{
  "num_hidden_layers": 17,
  "hidden_size": 128,
  "n_experts": 128,
  "experts_per_token": 8,
  "d_expert": 32,
  "d_shared_expert": 0,
  "hidden_act": "swiglu",
  "moe_layers": [2, 3, 4, 5, 6, 7, 8, 9, 10, 11, 12, 13, 14, 15, 16],
  "router_score": "sigmoid",
  "normalize_top_k": true,
  "routed_scale": 2.5,
  "balance_loss": 0.00109,
  "balance_bias": true,
  "init_std_router": 0.0329,
  "lr_router": 0.000474,
  "num_attention_heads": 2,
  "num_key_value_heads": 1,
  "head_dim": 64,
  "vocab_size": 2045,
  "norm": "rmsnorm",
  "norm_place": "pre",
  "norm_eps": 1e-05,
  "positions": "rope",
  "rope_theta": 10000.0,
  "rope_fraction": 1.0,
  "qk_norm": false,
  "attn_scale": 0.125,
  "tie_word_embeddings": true,
  "parallel_block": false,
  "init": "normal",
  "init_std_qkv": 0.0319,
  "init_std_o": 0.0,
  "init_std_up": 0.0319,
  "init_std_down": 0.0,
  "optimizer": "adam_variant",
  "learning_rate": 0.00264,
  "lr_mult_up": 1.12,
  "beta1": 0.9,
  "lr_head": 0.0099,
  "max_grad_norm": 1.0,
  "warmup_steps": 367,
  "schedule": "wsd",
  "decay_fraction": 0.269,
  "decay_shape": "linear",
  "final_lr_fraction": 0.1,
  "batch_tokens": 32768,
  "max_seq_len": 1024,
  "doc_mask": true,
  "train_tokens": 268100000,
  "max_steps": 8182,
  "dataset": "wikipedia_en"
}
Below are experts of layer 8 (counted from 0) of a mixture-of-experts language model. Rows are named router (the router's row for the expert), gate (a neuron's input weights, with its number), up (a neuron's input weights, with its number), down (a neuron's output weights, with its number) and show model dimensions 0-127. Each number is 50 + 10 x the weight over its row's rms, rounded and kept within 0 to 99.
Before each expert's rows: "gets" lists some tokens that make up at least twice as much of what it gets as of all text. This comes from a sample of Wikipedia text that the model never trained on. Tokens count by the router's weight.

# expert 119
gets: " N", "1", "E", "N", "3", " E"
router:65 53 51 53 45 56 53 71 62 60 47 53 39 65 33 44 39 59 51 44 34 73 46 40 33 56 51 43 46 65 64 37 44 49 53 50 32 48 58 41 55 53 45 40 49 62 55 50 37 38 46 38 55 60 43 50 51 48 55 38 61 58 57 53 37 52 54 54 58 31 63 48 44 39 54 61 54 36 65 47 65 54 51 41 52 61 43 31 57 58 59 59 59 50 54 51 36 29 53 40 56 41 55 44 79 43 56 51 40 39 58 56 68 48 51 47 65 54 52 44 59 55 31 54 30 30 57 35
gate0:52 48 41 33 67 56 58 62 35 54 55 60 37 41 46 51 61 44 49 59 46 53 70 39 55 35 57 35 51 55 51 53 51 56 54 39 49 38 45 54 65 56 44 36 31 42 48 37 63 59 55 54 49 47 38 55 39 67 50 49 56 43 59 70 50 62 46 45 35 49 38 58 44 34 70 52 40 50 42 62 75 43 48 45 51 50 38 81 48 61 57 51 58 37 58 41 44 34 22 47 50 40 55 47 43 40 57 55 47 54 41 57 53 71 49 60 37 43 40 50 39 56 66 50 50 56 48 35
up0:47 36 56 40 45 29 51 36 54 51 56 39 47 42 60 38 60 41 65 53 53 33 48 71 58 59 35 46 56 53 53 63 57 29 54 47 68 72 48 61 57 46 56 53 55 49 45 42 42 69 51 48 32 46 46 54 56 57 52 65 53 50 40 54 41 37 41 56 50 78 55 25 59 59 47 46 54 43 36 52 37 48 39 64 38 49 66 48 46 37 29 46 36 52 37 66 53 54 58 64 41 67 49 34 51 52 62 34 55 48 52 34 56 49 55 43 50 49 55 40 43 55 40 46 41 43 49 61
down0:43 44 52 43 59 52 59 42 56 30 50 70 60 39 40 43 54 46 41 49 56 50 60 42 42 31 52 48 36 40 44 47 41 51 67 54 29 56 64 47 36 45 56 48 44 54 23 53 61 50 50 43 42 31 58 46 55 57 37 52 59 53 61 46 62 53 76 46 76 36 45 27 59 50 56 46 62 34 59 39 54 53 45 54 31 45 53 46 52 47 47 42 50 51 46 60 89 56 47 51 45 53 59 55 59 54 38 39 42 46 48 49 51 70 51 44 53 47 47 62 50 58 55 60 60 46 51 39

# expert 22
gets: "\n", " |", "-", ".", "==", "\n\n"
router:51 46 57 46 41 46 56 69 48 53 43 77 45 45 47 51 37 51 39 58 49 47 65 55 54 48 44 65 58 38 50 37 53 62 60 52 34 55 54 40 59 42 52 44 47 54 53 67 39 35 60 68 52 34 51 42 35 60 49 48 63 59 62 64 74 47 40 57 51 52 30 37 28 64 64 48 51 64 40 41 57 59 49 43 56 63 55 70 67 57 60 49 49 35 67 58 52 37 43 53 49 38 51 41 46 43 39 58 63 51 52 54 46 52 44 73 60 43 72 48 49 56 52 40 39 65 54 44
gate0:62 42 46 59 52 51 47 44 57 61 52 34 58 54 44 57 53 61 32 40 47 51 54 33 55 46 59 39 44 54 64 36 62 47 60 52 38 36 56 33 61 34 58 57 49 55 50 50 53 48 46 42 41 54 53 50 45 63 49 40 51 48 56 43 61 31 41 39 54 63 38 49 43 49 63 54 43 61 52 34 71 47 35 36 39 63 28 57 45 67 50 56 64 51 51 75 30 71 35 58 30 43 53 42 44 58 47 63 67 47 39 52 51 47 35 44 64 67 45 50 45 41 48 41 36 41 45 57
up0:35 74 45 55 35 66 61 56 56 42 51 51 51 59 59 64 43 57 55 75 56 52 56 41 38 43 48 60 27 46 56 73 48 40 44 45 50 41 48 51 50 49 40 42 44 55 53 55 63 49 49 55 36 59 74 46 49 49 48 56 30 42 49 35 53 71 58 71 47 34 54 43 40 51 34 51 52 56 64 47 42 31 55 44 48 50 73 52 59 51 44 49 44 41 62 34 60 53 50 63 53 39 43 53 40 41 50 45 50 58 54 50 20 67 46 38 54 45 54 51 51 54 53 62 50 41 56 68
down0:57 54 58 60 48 52 41 54 43 56 48 56 38 71 54 58 43 53 39 42 29 40 40 57 47 67 46 32 55 51 42 37 51 50 62 46 48 51 35 59 51 43 34 65 43 45 48 48 50 62 52 49 46 50 46 24 38 49 37 43 57 43 60 51 40 39 39 41 46 68 60 62 63 57 47 54 43 56 38 52 32 27 38 73 37 60 61 35 47 43 43 49 57 61 60 46 36 65 61 52 51 56 57 48 42 55 60 58 55 55 45 56 57 58 46 44 45 33 62 46 42 45 34 56 68 72 30 61

# expert 60
gets: " St", "200", "9", "3", "4", "1"
router:53 64 60 47 55 47 59 82 60 49 40 57 58 56 46 52 41 60 62 60 61 64 62 31 49 49 63 34 30 52 66 30 63 43 53 52 39 51 56 44 47 66 77 35 64 57 37 50 40 44 47 26 57 46 56 52 49 47 54 41 56 40 57 41 46 47 51 52 53 43 52 43 44 53 65 72 56 43 52 61 43 49 45 54 46 43 37 60 43 65 66 58 60 46 50 45 53 68 53 41 38 41 43 39 55 45 56 41 41 51 59 42 47 36 52 42 55 58 41 31 46 49 50 45 56 46 50 74
gate0:51 50 59 46 49 36 56 55 51 51 71 48 45 52 36 50 68 37 56 48 69 69 53 56 41 61 61 47 67 49 51 57 53 39 47 50 42 38 60 39 56 55 63 30 54 43 50 67 38 57 47 38 42 42 32 52 37 67 67 48 53 50 52 37 55 48 34 58 55 32 42 65 60 64 72 46 57 53 32 38 32 47 62 39 44 36 36 66 61 63 43 41 69 55 57 51 48 47 40 46 36 43 36 40 53 40 58 45 50 67 44 52 51 56 49 56 51 51 55 37 51 45 42 57 60 60 39 60
up0:45 34 65 53 45 63 45 55 48 48 54 37 52 58 63 59 41 46 56 56 31 52 45 38 49 56 42 52 51 31 32 49 55 64 51 48 64 57 44 53 50 66 32 72 51 44 54 32 60 66 58 52 53 36 49 41 47 31 54 43 35 45 47 64 53 63 75 52 44 53 46 37 46 41 47 56 40 55 68 37 56 41 54 53 42 64 59 46 54 31 54 57 34 45 55 58 49 54 37 50 32 65 56 68 41 51 56 58 44 49 57 44 42 42 44 38 59 67 55 72 36 50 70 52 53 51 41 50
down0:50 38 57 50 44 49 53 50 39 47 41 40 52 55 50 44 39 54 52 48 44 61 57 44 72 48 66 61 52 38 60 39 59 66 69 55 59 56 48 45 65 46 50 53 62 52 67 38 54 52 62 34 58 47 31 60 57 48 53 38 43 48 46 26 63 74 65 74 59 49 49 52 59 49 44 37 61 54 41 36 63 45 45 41 62 57 61 38 65 50 50 57 54 66 38 37 48 56 42 65 53 53 38 42 65 52 44 48 42 55 57 63 64 56 55 57 30 47 50 59 38 44 43 70 39 31 45 44

# expert 9
gets: "6", "3", "4", "5", "9", "8"
router:64 58 58 35 46 52 56 54 56 51 48 46 56 55 43 43 46 40 61 41 58 51 52 54 36 73 44 50 66 45 60 47 49 59 65 43 68 49 57 29 45 59 42 33 59 48 49 45 51 59 48 32 52 61 57 66 52 45 42 37 59 39 46 52 41 42 55 41 66 53 66 45 42 54 62 63 36 40 70 41 57 56 44 50 39 58 58 60 66 53 39 53 63 42 50 63 55 59 43 54 41 39 55 29 54 49 57 39 53 46 35 55 49 39 51 58 35 51 56 26 67 31 31 34 50 32 63 53
gate0:36 60 41 51 33 42 48 44 42 57 45 20 27 62 65 60 35 45 56 48 72 59 43 68 51 55 49 48 43 49 56 37 67 47 73 51 52 38 43 53 53 52 49 53 59 63 49 33 59 63 36 36 48 47 50 39 50 41 37 61 49 55 51 39 32 57 54 60 54 35 54 47 51 45 51 55 49 56 52 71 55 49 60 50 41 44 51 12 35 56 49 69 45 51 45 62 37 45 53 42 41 51 55 47 52 53 43 46 49 45 45 50 37 33 53 48 58 51 60 49 60 53 57 46 57 51 34 52
up0:52 44 70 62 40 54 41 60 44 42 48 67 42 60 55 62 54 44 41 44 57 58 70 65 44 52 48 72 39 72 54 55 39 63 44 47 45 61 63 40 53 63 54 56 57 23 56 62 52 56 66 47 46 53 56 40 50 54 53 47 40 47 31 30 61 54 47 55 43 41 32 51 59 39 36 30 35 39 41 43 52 51 62 48 48 46 54 29 56 50 54 58 48 44 52 44 51 48 40 42 56 55 48 50 58 49 69 51 31 65 39 39 54 53 53 50 43 75 54 36 56 57 46 59 57 53 60 30
down0:45 53 40 62 68 40 61 49 42 63 38 35 71 52 29 40 50 47 32 56 56 30 60 63 56 37 39 41 48 58 51 49 66 32 50 61 58 35 34 50 47 57 43 58 52 33 40 41 62 51 43 49 33 62 56 54 55 44 40 34 49 48 50 46 67 41 46 53 47 52 41 55 33 48 60 31 49 67 63 45 58 59 53 45 31 37 59 45 48 25 39 47 53 40 50 45 59 48 37 62 38 58 59 44 51 64 35 52 64 50 44 49 54 53 53 50 48 71 65 48 56 54 56 42 40 38 42 48

# expert 117
gets: " to", " |\n", "ill", "ed", "im", " with"
router:35 60 61 52 62 64 58 64 78 54 51 68 59 45 50 64 42 49 52 65 68 47 45 41 55 37 54 41 47 60 47 43 46 43 42 57 42 50 37 51 59 50 57 49 57 61 57 40 44 51 29 50 56 46 34 67 45 50 54 54 33 54 44 40 46 53 34 48 45 36 51 67 50 61 48 59 54 62 49 38 41 60 63 37 41 58 38 42 65 33 58 60 32 65 50 49 47 64 41 42 39 57 34 43 34 35 39 60 53 54 47 58 54 40 36 47 54 47 59 63 32 51 38 44 44 64 57 67
gate0:40 55 44 46 76 60 55 56 55 71 53 60 50 47 55 53 26 63 45 36 50 39 31 60 56 42 46 69 49 58 41 44 71 50 50 47 45 49 36 45 57 42 53 60 55 43 52 36 51 36 62 64 55 58 62 44 49 54 53 39 42 60 41 48 39 54 54 61 33 51 43 46 53 46 32 46 47 34 51 43 42 60 52 28 53 39 53 44 40 44 73 38 47 49 56 35 42 61 50 53 31 48 22 47 40 50 53 65 42 45 51 46 62 32 41 35 48 56 55 70 52 39 50 59 42 44 59 48
up0:57 47 60 68 41 42 54 52 55 48 64 48 54 57 47 60 52 35 56 58 57 48 60 41 35 53 48 31 57 66 71 64 54 44 39 26 41 38 45 38 51 63 54 46 41 26 44 60 50 56 40 50 35 50 40 54 37 54 59 37 64 43 42 57 47 55 50 52 53 53 53 50 48 63 51 44 54 45 44 40 45 42 20 59 64 58 47 49 39 44 39 60 60 48 45 61 57 50 56 51 50 52 60 51 68 51 51 55 66 72 56 54 54 50 30 51 67 52 50 56 30 77 49 65 53 69 47 46
down0:52 59 68 47 48 51 67 41 47 48 55 44 51 42 62 59 53 50 42 48 42 81 56 44 40 37 55 39 48 35 38 50 51 64 61 39 32 49 66 49 58 59 53 63 52 53 54 41 66 46 44 41 45 49 62 42 52 57 46 65 50 49 67 60 50 32 21 32 50 42 56 52 53 35 44 55 48 56 38 53 44 48 38 69 47 51 55 52 54 55 44 66 44 49 41 39 63 46 58 66 57 55 56 36 47 48 59 26 44 55 41 53 41 49 72 39 46 46 24 45 53 55 51 55 51 69 57 42

# expert 51
gets: "1", "2", "3", "6", "9", "5"
router:63 57 55 56 40 57 44 54 57 43 61 72 72 56 42 45 56 59 45 42 36 50 38 38 43 65 51 30 55 50 66 40 46 60 51 36 70 63 64 46 46 57 44 44 48 38 43 51 31 39 44 40 46 52 45 57 45 40 58 33 68 48 56 40 51 48 53 49 53 50 59 44 46 49 49 43 42 53 79 35 59 71 41 54 52 66 52 58 63 61 53 46 57 41 51 71 66 54 46 53 44 39 56 39 47 51 63 52 60 60 41 46 41 52 32 47 58 43 62 47 50 28 33 33 56 38 52 57
gate0:55 46 46 50 45 37 39 51 48 44 57 55 53 48 52 37 49 46 60 48 45 45 50 62 64 45 33 68 44 48 57 33 45 33 54 56 49 60 57 51 47 77 64 55 49 51 50 78 54 43 57 48 63 35 38 55 79 42 36 54 36 51 52 52 59 64 50 66 44 56 50 61 57 61 63 27 62 50 49 60 49 57 47 41 32 37 37 58 44 38 50 53 46 65 58 45 55 32 51 44 64 52 44 47 57 50 50 50 58 56 49 36 41 68 60 32 36 45 41 35 27 54 48 56 46 54 48 65
up0:58 37 63 42 46 44 59 50 57 49 50 58 41 36 43 38 46 47 53 40 48 37 28 44 52 59 57 53 36 41 49 61 49 48 62 57 49 64 50 52 55 49 47 65 48 38 44 62 47 42 61 54 44 48 58 45 65 52 42 45 42 48 51 61 07 45 47 56 49 63 51 45 62 52 59 31 58 45 58 52 41 50 59 53 25 48 20 55 60 62 55 48 43 30 55 66 58 52 44 67 64 63 54 47 40 51 47 62 51 65 44 36 38 64 41 43 45 71 56 39 47 48 44 48 61 49 49 49
down0:48 39 56 49 32 53 46 57 40 59 63 46 33 55 50 41 59 43 54 65 51 53 44 60 58 47 37 38 83 48 44 45 41 61 50 49 71 49 58 46 63 51 32 63 44 55 54 60 57 72 77 55 51 44 51 50 53 56 47 71 46 48 46 42 42 45 50 48 52 57 39 47 50 52 44 58 34 22 47 51 43 61 59 41 47 47 47 49 57 57 38 56 47 56 63 44 49 48 31 65 64 48 57 41 51 31 43 53 43 52 57 43 47 48 78 39 54 49 46 35 54 26 58 54 61 56 62 46